config = dict(
    n_layer=10,
    d_expert=176,
    d_shared_expert=0,
    activation='swiglu',
    normalize_top_k=True,
    balance_loss=0.00899,
    init_std_router=0.035,
    norm_eps=1e-06,
    tie_embeddings=False,
    optimizer='muon_variant',
    batch_tokens=131072,
    train_tokens=438100000,
    dataset='wikipedia_en',
)
Below are experts of layer 5 (counted from 0) of a mixture-of-experts language model. Rows are named router (the router's row for the expert), gate (a neuron's input weights, with its number), up (a neuron's input weights, with its number), down (a neuron's output weights, with its number) and show model dimensions 0-223. Each number is 50 + 15 x the weight over its row's rms, rounded and kept within 0 to 99.
Before each expert's rows: a language model's description of what the expert responds to. This comes from a sample of Wikipedia text that the model never trained on.

# expert 44
Space before numbers
router:43 51 48 58 54 48 54 39 42 47 71 47 28 36 27 28 59 77 52 58 41 48 63 70 32 51 30 58 56 46 51 78 60 63 66 26 65 67 53 72 84 50 66 79 46 40 72 28 56 29 63 72 50 70 54 64 55 94 50 31 52 33 80 20 35 49 69 49 38 50 56 34 26 40 20 81 48 53 68 49 69 66 35 31 52 63 66 57 69 60 49 72 51 53 29 54 69 57 62 66 46 44 40 69 47 42 60 63 69 54 39 54 46 72 66 51 65 42 64 39 51 62 34 69 60 55 35 91 65 75 59 49 64 42 50 16 49 48 53 39 44 65 68 42 44 29 32 60 74 57 46 72 18 79 42 30 17 70 38 25 62 70 46 54 58 51 42 55 65 39 65 12 34 54 49 60 69 63 53 46 45 49 24 38 48 32 37 65 57 50 47 61 40 50 56 52 35 63 41 50 45 74 71 59 39 41 48 69 39 23 27 57 41 44 63 43 44 61 48 46 50 43 46 27
gate0:58 51 43 36 63 53 54 75 75 56 62 55 62 39 32 30 54 46 50 42 59 34 51 44 57 51 34 64 37 49 43 38 51 56 45 46 60 61 65 54 63 52 50 36 49 45 65 74 37 40 68 66 54 64 66 53 38 33 41 52 86 49 30 67 52 10 51 53 41 68 55 23 49 44 44 38 25 26 72 53 31 50 49 30 50 52 64 75 56 51 52 32 99 65 62 58 64 88 48 42 53 93 69 55 70 23 29 70 64 49 61 57 07 76 62 50 26 54 54 48 53 53 50 81 24 50 52 48 71 42 64 33 49 44 39 41 55 44 37 50 57 32 48 61 59 27 50 65 40 73 56 54 24 53 34 49 52 21 49 45 61 77 25 32 60 75 50 23 34 46 49 48 57 27 39 58 20 60 56 59 44 55 61 53 31 42 50 45 50 66 37 57 82 89 64 71 64 33 34 56 43 35 48 53 46 68 30 30 40 60 72 49 57 58 49 36 40 18 62 46 41 45 65 37
up0:39 63 31 50 61 42 39 64 24 26 46 68 27 48 58 50 19 64 39 74 51 35 43 48 51 19 75 58 26 40 46 39 42 54 60 38 53 56 78 50 54 79 50 32 40 63 46 24 68 31 41 29 33 05 32 36 59 62 50 39 50 64 55 18 48 54 88 52 38 44 53 67 65 32 65 41 53 70 53 45 54 60 48 19 50 31 48 52 47 61 43 37 46 18 53 44 52 70 45 52 33 80 42 61 47 29 51 26 54 42 65 63 37 51 41 75 37 74 23 27 46 68 47 68 41 76 58 44 27 19 32 58 57 52 44 46 37 47 61 71 46 35 60 38 32 41 40 35 43 46 64 55 50 59 49 50 46 82 43 40 45 74 42 49 40 33 24 55 52 56 39 77 67 37 37 49 48 33 21 24 81 35 54 46 52 46 59 47 42 42 30 61 62 58 54 27 26 53 61 31 79 47 60 48 36 78 77 47 48 32 39 55 36 48 32 42 56 57 35 42 63 36 79 49
down0:48 34 66 55 53 25 63 35 52 47 31 64 63 57 74 61 61 39 63 16 60 52 43 61 47 37 52 54 40 38 53 46 31 36 53 59 49 64 46 42 49 59 71 66 11 58 46 49 30 46 45 69 65 58 29 36 45 42 53 35 44 41 63 69 55 42 41 70 44 32 51 50 44 70 66 41 51 37 37 56 12 60 60 49 61 42 34 36 50 00 59 52 74 62 43 66 52 52 65 23 52 50 28 25 52 56 54 34 54 42 76 59 37 57 61 43 51 49 53 32 39 65 47 42 38 72 45 37 65 70 68 19 27 40 74 89 65 70 55 46 70 32 69 37 74 35 41 44 37 58 64 39 69 38 58 60 53 00 58 42 22 49 71 28 66 67 61 43 31 57 59 63 43 57 30 32 40 64 53 38 63 71 42 32 48 65 42 33 76 44 65 40 38 59 66 40 51 55 72 89 66 21 23 64 65 39 49 34 39 63 42 55 36 49 61 53 58 28 51 49 32 60 33 62

# expert 3
Mid-name word pieces
router:43 52 59 50 62 62 46 45 40 27 62 54 60 24 56 41 60 82 33 60 65 76 51 68 12 64 58 41 56 42 50 49 58 64 59 36 49 36 45 83 84 42 56 61 43 23 45 44 38 65 64 57 42 43 44 43 58 29 38 28 60 30 60 61 48 55 31 33 52 61 33 75 47 28 58 43 51 56 60 48 43 51 42 44 61 41 20 33 36 41 58 24 28 63 67 31 49 61 87 56 34 63 45 66 51 43 54 42 69 39 56 38 26 74 56 49 60 70 21 62 61 64 65 34 45 54 62 65 32 52 35 23 60 59 48 42 35 13 20 62 57 68 53 54 64 48 62 78 52 85 45 42 69 63 50 62 53 72 59 52 30 29 51 56 45 53 40 39 34 61 65 65 50 63 69 39 60 51 44 25 57 65 29 52 41 55 85 12 38 47 36 63 36 20 65 19 54 65 61 46 47 29 38 45 54 08 71 59 53 57 23 46 59 55 34 60 52 33 26 59 53 65 52 42
gate0:59 78 51 71 62 38 63 38 51 46 40 36 39 35 57 72 51 60 70 55 35 73 78 70 45 58 50 39 46 59 40 30 26 43 81 57 36 64 46 55 49 64 48 40 23 39 54 44 47 44 39 39 45 54 65 44 12 30 76 36 46 43 46 54 48 74 23 61 30 63 43 45 41 68 26 43 30 48 42 67 28 68 58 49 34 73 33 45 32 52 79 33 42 68 55 44 25 27 20 33 70 53 60 44 46 43 35 44 45 24 21 60 34 72 59 32 32 45 37 62 45 38 44 47 42 24 40 71 51 49 46 34 62 04 54 76 34 62 56 67 30 65 72 29 41 82 39 60 55 64 51 55 59 63 46 73 67 34 66 63 39 68 36 32 54 59 45 58 56 47 43 43 46 59 60 26 38 47 58 53 55 64 48 39 44 72 74 49 44 39 44 59 19 59 73 34 41 14 27 66 64 27 41 60 37 58 61 41 40 32 49 53 38 54 47 44 60 73 19 60 45 27 46 71
up0:49 26 82 71 55 28 47 83 51 53 39 57 42 49 47 44 29 64 60 75 46 56 74 62 54 71 54 45 50 42 62 48 89 39 70 69 34 52 55 44 75 61 46 42 41 31 64 16 60 36 57 42 44 24 52 60 61 63 44 67 42 41 70 42 51 58 56 78 49 49 53 52 57 26 77 42 51 68 68 41 42 50 33 64 42 53 47 60 42 47 45 20 53 57 59 50 54 75 53 57 46 42 77 36 23 59 57 36 44 62 10 42 85 54 73 49 38 34 46 65 49 54 50 51 42 85 50 50 62 52 62 74 60 51 36 84 48 60 48 33 70 49 31 67 42 56 42 52 65 22 44 56 86 41 64 29 45 51 39 36 57 52 56 31 29 54 68 43 79 52 56 49 62 65 48 65 63 41 83 45 48 73 58 54 43 18 52 34 30 78 69 56 35 34 87 17 68 44 41 44 34 31 37 47 45 31 51 65 63 66 61 64 63 20 48 50 29 51 38 36 42 43 46 38
down0:36 71 42 37 55 44 62 50 41 52 60 53 26 59 34 56 43 61 77 55 57 34 76 53 41 38 67 45 43 40 73 50 61 50 37 44 29 70 28 73 58 67 38 71 28 46 45 87 45 38 66 37 49 38 37 43 37 57 47 33 49 48 58 24 61 78 60 83 51 71 69 47 35 53 37 60 45 61 18 51 72 65 34 57 37 56 69 69 36 54 61 60 51 64 53 49 40 33 77 37 74 64 60 47 59 37 58 53 50 09 38 63 50 45 51 83 46 63 51 20 59 29 72 58 66 36 42 53 55 63 60 67 41 48 74 56 35 50 32 52 27 41 80 27 62 64 45 81 53 34 40 85 46 37 32 54 45 33 69 68 32 57 43 68 09 78 54 58 54 57 69 54 48 61 55 75 56 40 56 67 56 52 39 45 30 53 51 41 68 60 65 48 63 29 68 68 56 57 68 53 46 46 37 61 67 42 57 56 33 56 27 83 51 79 61 51 24 40 60 28 53 64 62 78

# expert 33
Linking prepositions, credits
router:48 52 24 66 40 69 27 28 51 53 23 44 68 91 66 38 86 27 77 48 45 43 76 31 54 70 40 62 44 23 55 57 47 39 53 59 42 72 45 34 45 46 69 48 48 64 72 60 46 62 35 57 51 46 65 25 43 46 62 51 63 53 64 61 28 55 65 69 45 33 51 58 52 56 50 53 42 53 41 50 36 35 16 36 47 11 34 48 34 36 37 42 38 78 62 41 42 66 58 59 61 58 47 59 61 67 40 60 42 22 58 57 30 62 34 53 20 45 67 30 54 69 50 30 62 44 70 35 36 31 65 47 76 41 58 52 65 85 35 37 53 29 45 47 49 50 45 41 41 66 51 34 50 66 43 62 40 54 61 34 47 54 55 39 36 31 55 21 32 26 71 69 89 65 47 80 50 46 23 34 45 28 71 50 34 51 48 44 52 64 39 70 67 35 45 16 47 44 39 67 64 64 60 53 38 58 37 49 50 34 73 54 72 40 42 75 39 44 78 40 35 28 38 74
gate1:74 46 61 45 37 61 57 26 82 75 77 49 59 47 57 60 45 43 51 59 31 47 69 24 68 56 33 56 36 33 51 41 41 51 42 53 51 46 25 72 39 43 29 43 53 38 64 43 43 53 45 99 38 47 69 39 52 47 51 65 58 58 48 41 69 48 54 37 18 43 51 48 28 53 66 59 39 34 54 38 81 42 64 76 33 49 71 28 31 31 47 34 47 39 75 70 28 72 77 40 43 33 44 25 51 42 30 64 69 46 34 53 72 32 64 52 36 53 45 39 32 50 69 57 62 53 18 54 62 22 99 55 52 55 67 32 53 31 49 56 66 42 52 71 17 52 58 39 47 40 44 75 56 47 31 48 77 51 47 48 37 25 47 21 30 51 65 50 49 46 56 46 47 69 32 34 76 59 46 27 44 31 45 42 38 47 52 52 59 66 49 40 46 47 31 79 47 56 64 29 42 60 81 28 62 47 39 58 55 32 31 61 50 56 45 67 62 64 32 40 73 46 42 43
up1:53 63 61 37 68 44 33 41 24 51 83 50 68 56 57 29 47 77 44 60 37 52 66 14 55 53 58 52 66 14 50 44 43 53 49 39 66 59 52 61 42 48 59 37 35 74 46 32 61 27 33 53 66 78 51 56 61 43 46 40 13 26 48 49 51 49 70 36 27 36 35 41 46 41 30 32 70 59 44 41 38 60 36 46 99 46 38 62 48 63 35 40 40 63 80 72 69 42 35 36 72 48 51 25 55 55 48 66 59 62 43 40 50 37 42 26 57 63 45 53 51 68 75 50 46 57 49 46 15 20 59 84 52 58 38 53 64 34 37 31 45 49 40 66 31 48 42 51 58 30 53 38 50 56 39 56 51 57 51 53 32 66 69 56 34 42 51 54 54 57 53 19 38 71 74 21 63 58 47 50 53 65 66 50 32 17 66 34 58 63 16 54 43 61 23 41 62 51 40 39 55 57 63 35 33 63 54 71 84 59 77 39 55 43 60 63 42 47 25 63 46 49 49 71
down1:35 32 64 87 68 44 57 51 40 66 46 34 40 57 72 53 48 64 71 50 27 47 65 60 29 69 57 55 65 14 49 62 60 34 22 58 59 50 76 30 27 57 58 27 52 55 83 62 43 35 55 86 44 50 38 39 44 74 88 59 70 55 44 34 16 63 27 72 24 26 55 31 70 33 49 53 68 55 46 18 47 56 40 67 48 55 38 54 32 52 57 46 55 62 47 51 58 58 48 24 39 63 33 52 56 61 36 48 63 40 73 36 41 58 43 58 38 53 65 15 62 52 42 39 26 47 56 48 28 27 45 44 45 37 30 59 41 56 11 44 23 54 36 56 58 38 66 43 36 29 50 58 59 60 67 38 39 60 60 58 58 63 66 74 45 48 56 60 57 42 31 66 81 61 49 51 38 38 55 73 50 35 79 36 50 36 37 65 50 61 48 75 55 38 58 53 60 73 53 41 45 69 34 36 18 62 71 51 48 41 70 43 48 30 48 34 36 26 86 54 47 35 60 66

# expert 32
Common prepositions
router:74 36 46 41 39 61 20 35 50 47 44 46 76 80 30 46 69 71 62 56 47 44 64 44 34 61 99 51 36 77 54 36 29 31 48 54 47 66 45 56 57 34 49 48 78 57 39 52 54 49 58 43 35 38 35 26 54 48 66 59 65 61 67 52 24 56 82 87 59 42 79 14 70 45 47 34 66 54 38 46 47 52 26 65 46 44 47 36 44 52 37 45 72 92 51 54 47 47 35 28 52 50 38 54 51 55 53 53 45 57 41 37 26 43 64 64 69 64 43 44 51 49 45 26 54 44 65 63 43 45 50 69 44 49 53 62 67 47 63 43 56 41 53 36 47 53 49 61 40 52 55 19 57 53 66 69 58 76 63 53 39 26 34 72 50 59 62 31 46 45 50 49 69 29 67 48 45 56 68 44 79 52 56 49 31 23 59 54 58 53 51 58 57 50 51 28 29 40 33 15 53 59 40 72 77 41 25 39 41 65 25 36 51 48 31 69 60 99 29 51 77 64 15 65
gate0:44 48 31 39 73 34 51 62 58 47 47 43 45 81 36 38 30 56 51 64 32 76 75 40 53 34 78 40 53 69 63 19 63 34 48 39 50 33 44 54 37 75 42 46 43 63 61 63 59 43 63 42 30 54 42 28 40 35 42 68 67 52 54 34 43 55 08 72 43 66 38 40 59 56 50 42 31 48 46 38 45 40 70 40 47 33 39 58 34 49 63 43 46 59 43 16 37 89 60 70 24 54 41 47 32 55 46 75 29 59 66 76 31 21 48 48 51 53 30 80 35 47 35 52 35 64 74 67 32 27 52 21 84 70 66 66 65 51 56 72 76 29 34 59 49 59 60 25 23 30 69 55 46 79 58 58 55 61 63 68 68 37 48 24 39 46 45 48 69 53 58 51 53 50 52 41 40 36 84 30 69 39 58 29 55 51 34 57 39 52 63 27 76 57 44 71 45 50 55 61 64 44 57 46 38 53 56 63 51 62 64 33 76 48 41 37 62 19 33 45 69 46 63 54
up0:55 55 71 54 34 85 58 51 43 54 40 48 58 37 62 68 60 47 14 41 42 37 73 62 37 60 61 33 51 57 33 62 68 11 77 49 66 49 26 46 27 73 60 57 39 64 30 39 37 52 35 38 55 37 40 44 39 53 55 46 38 56 45 36 59 47 84 49 42 54 55 82 46 64 42 35 56 27 91 71 23 43 59 47 43 57 36 52 49 56 28 48 40 15 77 57 56 80 41 61 73 65 78 56 41 57 57 33 40 42 36 80 23 32 35 53 47 71 52 40 37 67 25 51 54 37 23 45 73 62 66 75 68 46 63 40 41 66 41 70 74 32 48 60 36 46 79 41 49 29 54 61 75 66 45 29 60 47 72 64 42 54 73 49 44 48 60 74 42 41 53 48 49 30 55 36 61 49 31 50 56 55 36 51 28 61 52 47 49 26 63 45 28 73 51 46 42 48 49 44 45 57 52 47 38 18 49 30 46 18 52 78 56 56 47 60 37 56 58 43 45 88 71 32
down0:46 45 17 73 60 25 65 76 59 61 06 59 33 27 51 52 69 45 51 64 35 57 91 56 56 53 47 32 51 65 60 82 69 47 61 34 39 51 55 50 45 56 35 50 53 50 69 32 53 48 60 39 27 53 20 29 51 39 56 47 58 72 58 61 45 63 51 26 86 46 29 35 26 50 27 54 52 51 50 34 24 33 40 68 37 44 79 55 55 53 43 40 53 44 46 68 44 53 59 52 55 35 70 76 51 63 31 53 37 47 53 00 67 31 62 52 20 53 69 76 46 44 49 80 38 34 53 62 49 38 61 41 73 43 72 53 49 36 58 53 21 36 48 39 59 58 38 60 36 52 46 75 54 59 50 40 35 65 49 52 77 45 52 54 40 57 71 42 49 86 61 56 63 57 48 38 36 52 56 39 42 40 58 37 73 39 75 70 53 38 60 83 38 52 55 49 56 76 67 28 25 70 55 37 27 64 53 52 47 37 66 45 69 51 45 67 41 17 47 32 55 42 45 50

# expert 9
Asian transliteration pieces
router:86 51 49 65 21 65 48 52 50 43 32 25 33 14 62 48 56 55 11 59 50 45 49 42 36 47 41 54 61 68 33 64 48 75 33 60 66 73 42 62 61 59 60 80 46 32 44 71 35 71 56 29 59 41 56 57 46 45 36 29 67 46 78 43 46 55 41 56 65 51 40 72 65 49 53 54 63 40 39 45 43 43 70 48 20 52 40 50 71 55 72 57 70 38 84 44 60 37 36 57 31 37 45 41 49 21 48 42 58 60 52 25 67 48 58 24 40 47 58 51 71 54 54 47 41 70 39 48 41 29 40 33 72 16 50 30 54 45 18 49 55 56 39 46 43 49 61 37 28 45 45 55 33 39 67 52 70 43 32 58 88 48 44 43 59 39 41 82 57 35 24 45 48 46 35 40 76 23 54 23 46 66 37 63 25 42 47 04 73 60 42 70 47 44 41 43 74 44 41 56 58 75 66 64 30 58 27 46 48 38 52 34 72 50 87 36 44 48 55 36 64 70 46 48
gate0:56 44 52 52 46 14 49 07 50 68 66 52 81 37 70 62 74 61 51 54 75 53 43 79 33 37 59 58 63 39 18 72 62 36 58 79 48 59 43 58 52 48 57 62 62 42 57 67 49 64 48 57 48 54 30 62 24 60 61 44 41 47 49 66 48 53 83 48 39 69 42 36 17 37 35 56 54 65 65 42 35 80 63 37 63 43 42 42 71 65 44 24 56 58 55 47 64 65 52 74 36 64 55 46 41 65 51 35 62 46 42 34 24 45 39 58 29 45 32 34 21 32 38 23 56 18 41 65 32 41 55 30 58 79 53 63 59 70 57 43 40 44 43 61 19 32 48 52 38 27 57 58 62 56 48 78 82 87 78 47 46 48 55 45 50 57 38 59 26 25 57 41 39 41 28 26 50 70 40 62 50 60 46 67 48 51 56 45 38 36 54 50 64 39 36 42 50 46 80 72 42 34 67 29 54 55 68 38 59 45 39 54 54 67 43 36 65 47 09 66 27 26 53 43
up0:41 77 59 38 47 41 18 58 42 57 49 83 44 56 56 71 76 18 68 64 46 74 46 43 43 64 60 51 24 62 33 71 63 48 35 71 35 49 40 43 59 42 35 65 51 45 44 38 30 47 42 70 37 65 83 21 48 65 80 05 39 39 55 46 33 38 38 33 53 45 58 23 56 57 44 52 78 47 62 65 40 37 68 55 23 27 36 47 91 49 37 44 69 51 61 84 53 50 63 55 60 69 46 61 56 48 54 54 55 66 71 67 65 52 53 61 75 56 53 67 30 55 73 58 41 16 65 64 57 57 46 57 59 46 80 33 49 43 48 50 25 45 29 39 44 58 55 41 60 32 45 43 46 42 56 58 61 66 36 55 71 35 39 68 41 45 63 65 59 36 53 57 28 46 59 34 61 29 38 56 19 63 61 52 56 38 49 36 50 61 65 55 61 38 28 69 70 38 22 47 62 66 68 61 49 32 62 31 65 61 45 61 67 47 14 69 69 68 51 61 27 68 28 35
down0:36 47 49 44 60 62 50 30 62 13 46 63 34 70 27 50 56 32 38 53 54 54 65 53 29 55 60 59 53 68 42 63 41 51 23 55 58 72 59 37 22 60 92 28 55 51 73 52 19 73 46 33 34 46 71 52 68 36 55 56 58 58 42 30 42 67 48 57 64 43 53 52 73 41 41 59 35 67 66 52 72 40 53 13 59 47 59 45 73 83 35 42 72 47 47 30 34 62 63 46 63 53 62 47 76 51 47 74 44 57 55 39 23 66 40 65 68 66 70 24 29 70 58 44 44 56 41 39 67 60 38 54 63 65 57 57 36 53 75 50 42 41 18 62 62 60 29 41 49 62 47 31 54 32 51 75 29 95 36 64 54 34 53 45 55 56 70 55 38 29 65 39 52 83 78 73 73 16 48 30 52 47 58 63 41 77 73 41 60 65 50 43 36 57 57 63 64 54 53 56 67 26 37 42 56 23 50 45 35 43 41 34 23 39 39 34 38 54 64 41 64 56 61 55

# expert 15
Surnames in lists
router:48 84 42 68 65 65 51 69 57 46 41 63 70 20 68 68 67 69 64 60 54 51 25 40 54 60 72 47 55 64 53 60 25 53 48 42 33 50 53 82 43 56 49 56 52 38 31 66 59 67 73 27 20 56 54 46 30 40 54 54 75 38 51 47 56 44 32 14 48 05 40 69 45 23 68 52 43 51 71 46 35 42 77 69 31 53 51 70 51 70 48 51 46 56 59 60 63 49 38 64 22 39 48 69 67 63 71 32 36 47 85 67 50 33 32 24 41 46 47 32 50 63 75 43 54 69 69 65 28 53 53 42 89 52 59 79 57 51 62 46 78 31 55 46 29 60 64 37 29 48 59 55 46 19 50 48 62 29 46 46 34 51 36 53 61 65 33 79 35 22 74 44 64 64 37 42 40 60 58 40 68 46 50 42 26 41 47 70 52 42 32 71 48 50 37 36 41 39 51 52 66 41 40 69 48 65 29 58 51 45 46 52 22 58 67 70 52 45 80 32 43 48 45 33
gate1:42 61 36 37 45 39 23 67 32 40 58 63 46 31 52 58 61 34 56 57 62 56 52 72 80 19 63 47 39 44 52 60 39 34 55 40 52 53 43 50 28 30 69 54 44 27 64 49 35 73 84 65 61 57 67 48 35 67 60 87 36 57 48 46 72 49 33 43 44 39 46 16 41 48 53 64 25 26 63 57 83 41 74 35 61 43 54 37 70 52 57 51 51 75 57 49 80 69 39 44 40 46 33 46 76 37 74 59 45 38 65 77 61 48 62 65 54 69 22 53 54 54 60 46 16 11 72 55 95 43 44 47 49 51 59 51 56 36 41 55 44 48 72 49 81 46 41 36 50 36 42 42 62 40 47 69 15 62 46 62 40 60 85 49 69 49 30 69 42 51 39 48 57 35 57 38 32 26 58 59 50 80 56 56 38 57 34 64 51 39 28 49 73 25 38 58 49 43 42 40 53 31 53 41 54 37 58 62 59 82 56 59 38 59 28 51 56 88 65 45 52 46 59 26
up1:23 49 40 38 40 51 62 53 68 79 29 48 70 54 61 64 48 44 14 55 46 46 66 54 10 82 59 42 29 41 51 67 10 30 37 49 45 54 56 16 52 52 59 52 55 62 39 73 66 62 79 55 53 57 44 36 66 34 59 39 52 47 47 59 39 63 66 48 44 62 50 39 55 56 49 69 65 71 55 27 59 58 56 71 71 77 48 37 66 20 54 43 88 59 46 43 40 39 62 42 50 60 58 60 59 58 42 54 33 42 65 36 60 38 57 04 51 34 37 63 41 49 43 33 75 31 56 64 59 30 68 56 49 48 49 17 66 55 32 70 41 52 56 62 41 77 19 56 52 61 45 61 54 52 57 86 55 59 45 42 44 72 48 23 50 35 60 29 73 35 22 47 86 50 52 61 44 56 63 36 46 51 61 57 51 62 64 38 44 56 62 38 32 36 29 47 54 18 66 65 78 42 58 41 80 41 30 52 52 34 44 50 40 30 31 48 56 39 32 44 41 77 38 32
down1:62 38 39 53 61 54 55 47 57 43 63 43 48 73 46 55 39 35 47 00 47 40 45 52 67 68 59 47 30 26 70 20 51 32 60 56 51 34 50 22 68 53 52 64 36 65 36 52 30 38 57 56 46 58 48 39 50 43 26 41 70 18 54 26 26 00 68 56 57 43 42 63 43 59 27 32 54 64 58 70 57 25 43 25 37 53 63 32 69 55 94 46 73 56 27 77 57 50 38 46 70 38 36 26 53 68 62 66 48 35 48 49 54 52 51 58 32 80 44 46 47 31 17 76 44 49 50 67 58 63 39 38 46 65 42 35 27 55 59 61 45 56 53 34 64 56 30 37 56 44 23 50 64 41 46 44 58 53 45 41 62 51 50 34 38 52 67 43 47 59 47 60 65 54 62 28 06 42 44 45 56 54 33 50 67 55 67 45 70 44 55 45 60 51 66 46 69 47 74 54 17 65 47 20 31 71 15 70 55 45 55 43 41 59 52 23 42 71 41 54 45 68 34 36

# expert 5
Latin and taxonomic fragments
router:52 31 29 25 81 73 40 55 39 45 47 60 50 72 68 35 44 55 67 30 33 73 22 31 63 41 44 66 73 67 66 69 50 44 13 63 18 48 60 60 54 58 46 44 57 39 52 32 42 74 46 65 59 44 46 69 58 42 62 55 56 59 30 53 60 42 30 52 23 75 55 50 77 40 22 44 25 44 43 41 56 55 58 50 58 64 57 65 36 91 44 51 64 34 50 41 22 23 39 61 41 72 51 61 39 67 39 54 54 44 39 43 40 47 54 51 54 57 70 56 40 99 67 33 29 29 50 35 53 35 38 53 53 48 46 29 38 54 37 41 62 69 36 54 42 46 65 29 49 38 81 76 16 46 47 48 40 65 22 17 49 29 21 46 31 74 67 47 56 31 76 42 65 55 36 52 45 37 40 51 39 47 48 73 44 62 61 43 62 51 48 60 50 35 55 47 59 64 47 48 29 49 54 61 75 50 68 62 44 25 52 52 47 49 78 27 44 54 56 53 59 77 83 62
gate1:61 57 29 53 47 37 39 71 29 42 20 42 48 60 32 51 30 64 55 37 32 66 78 42 63 67 38 54 99 49 62 26 85 61 42 34 55 67 51 54 34 50 22 50 73 55 42 46 48 57 50 59 72 48 63 63 49 69 51 52 42 51 32 68 58 67 35 41 77 34 45 29 57 57 40 64 69 52 30 43 44 58 59 68 41 06 35 44 68 41 35 43 40 63 41 46 36 50 50 37 51 46 67 49 54 27 60 66 48 54 53 81 47 67 64 36 33 47 37 10 63 41 38 59 43 40 49 22 44 35 25 78 44 46 73 53 30 38 37 62 25 58 74 50 60 49 50 42 68 37 51 30 41 40 52 35 68 57 79 48 58 20 48 66 35 31 60 51 67 73 46 35 55 97 51 57 29 52 55 43 48 46 45 41 71 28 28 50 60 66 41 57 60 70 45 35 34 48 38 56 74 51 58 64 26 52 52 33 26 55 56 36 52 70 54 55 62 40 47 77 44 49 48 63
up1:61 46 62 64 41 26 61 30 22 51 56 71 43 41 52 59 50 41 35 70 57 52 37 52 38 65 46 53 52 22 39 64 62 65 37 47 32 58 50 27 35 37 48 45 38 31 48 52 57 83 33 36 31 40 59 54 59 52 71 49 69 62 54 51 71 62 63 44 70 49 47 25 56 50 46 49 63 44 95 62 43 58 20 51 54 36 42 67 34 56 44 49 34 70 03 76 71 42 18 36 45 68 11 47 49 44 37 36 55 73 62 43 61 26 79 31 42 30 39 46 49 48 58 50 37 26 48 49 59 55 53 44 77 82 26 46 22 57 60 13 60 43 34 57 97 50 16 59 39 38 55 56 48 43 26 52 59 55 40 28 56 47 40 51 61 36 57 64 51 38 58 62 31 54 60 43 44 51 60 62 58 46 33 52 35 48 36 57 50 63 69 77 46 50 44 36 54 62 26 63 44 49 31 45 41 51 51 47 64 43 81 27 47 10 57 64 75 67 70 64 61 55 66 46
down1:49 45 30 72 96 16 49 54 41 41 26 52 77 19 62 44 40 79 33 31 66 46 70 60 45 71 64 55 63 49 55 65 67 60 53 66 33 60 33 79 61 46 36 40 39 09 43 28 50 57 47 45 43 44 82 54 53 34 52 62 27 54 41 58 56 81 66 61 55 34 52 20 30 43 66 43 28 39 57 63 55 56 57 64 51 53 56 35 34 46 52 48 62 41 59 75 38 32 36 53 35 40 52 33 57 45 60 76 54 32 46 61 44 34 61 53 45 37 46 40 60 48 56 53 53 32 67 40 52 37 38 56 41 74 38 48 34 60 76 66 44 43 50 58 92 58 36 48 83 88 32 56 56 66 53 24 36 42 50 43 56 37 25 50 66 51 30 61 37 63 82 46 66 58 61 45 19 51 44 52 53 47 73 41 52 71 54 77 66 37 66 63 46 47 54 70 45 46 56 70 67 56 53 72 28 27 32 48 53 35 29 55 58 60 36 56 69 20 16 46 45 48 59 40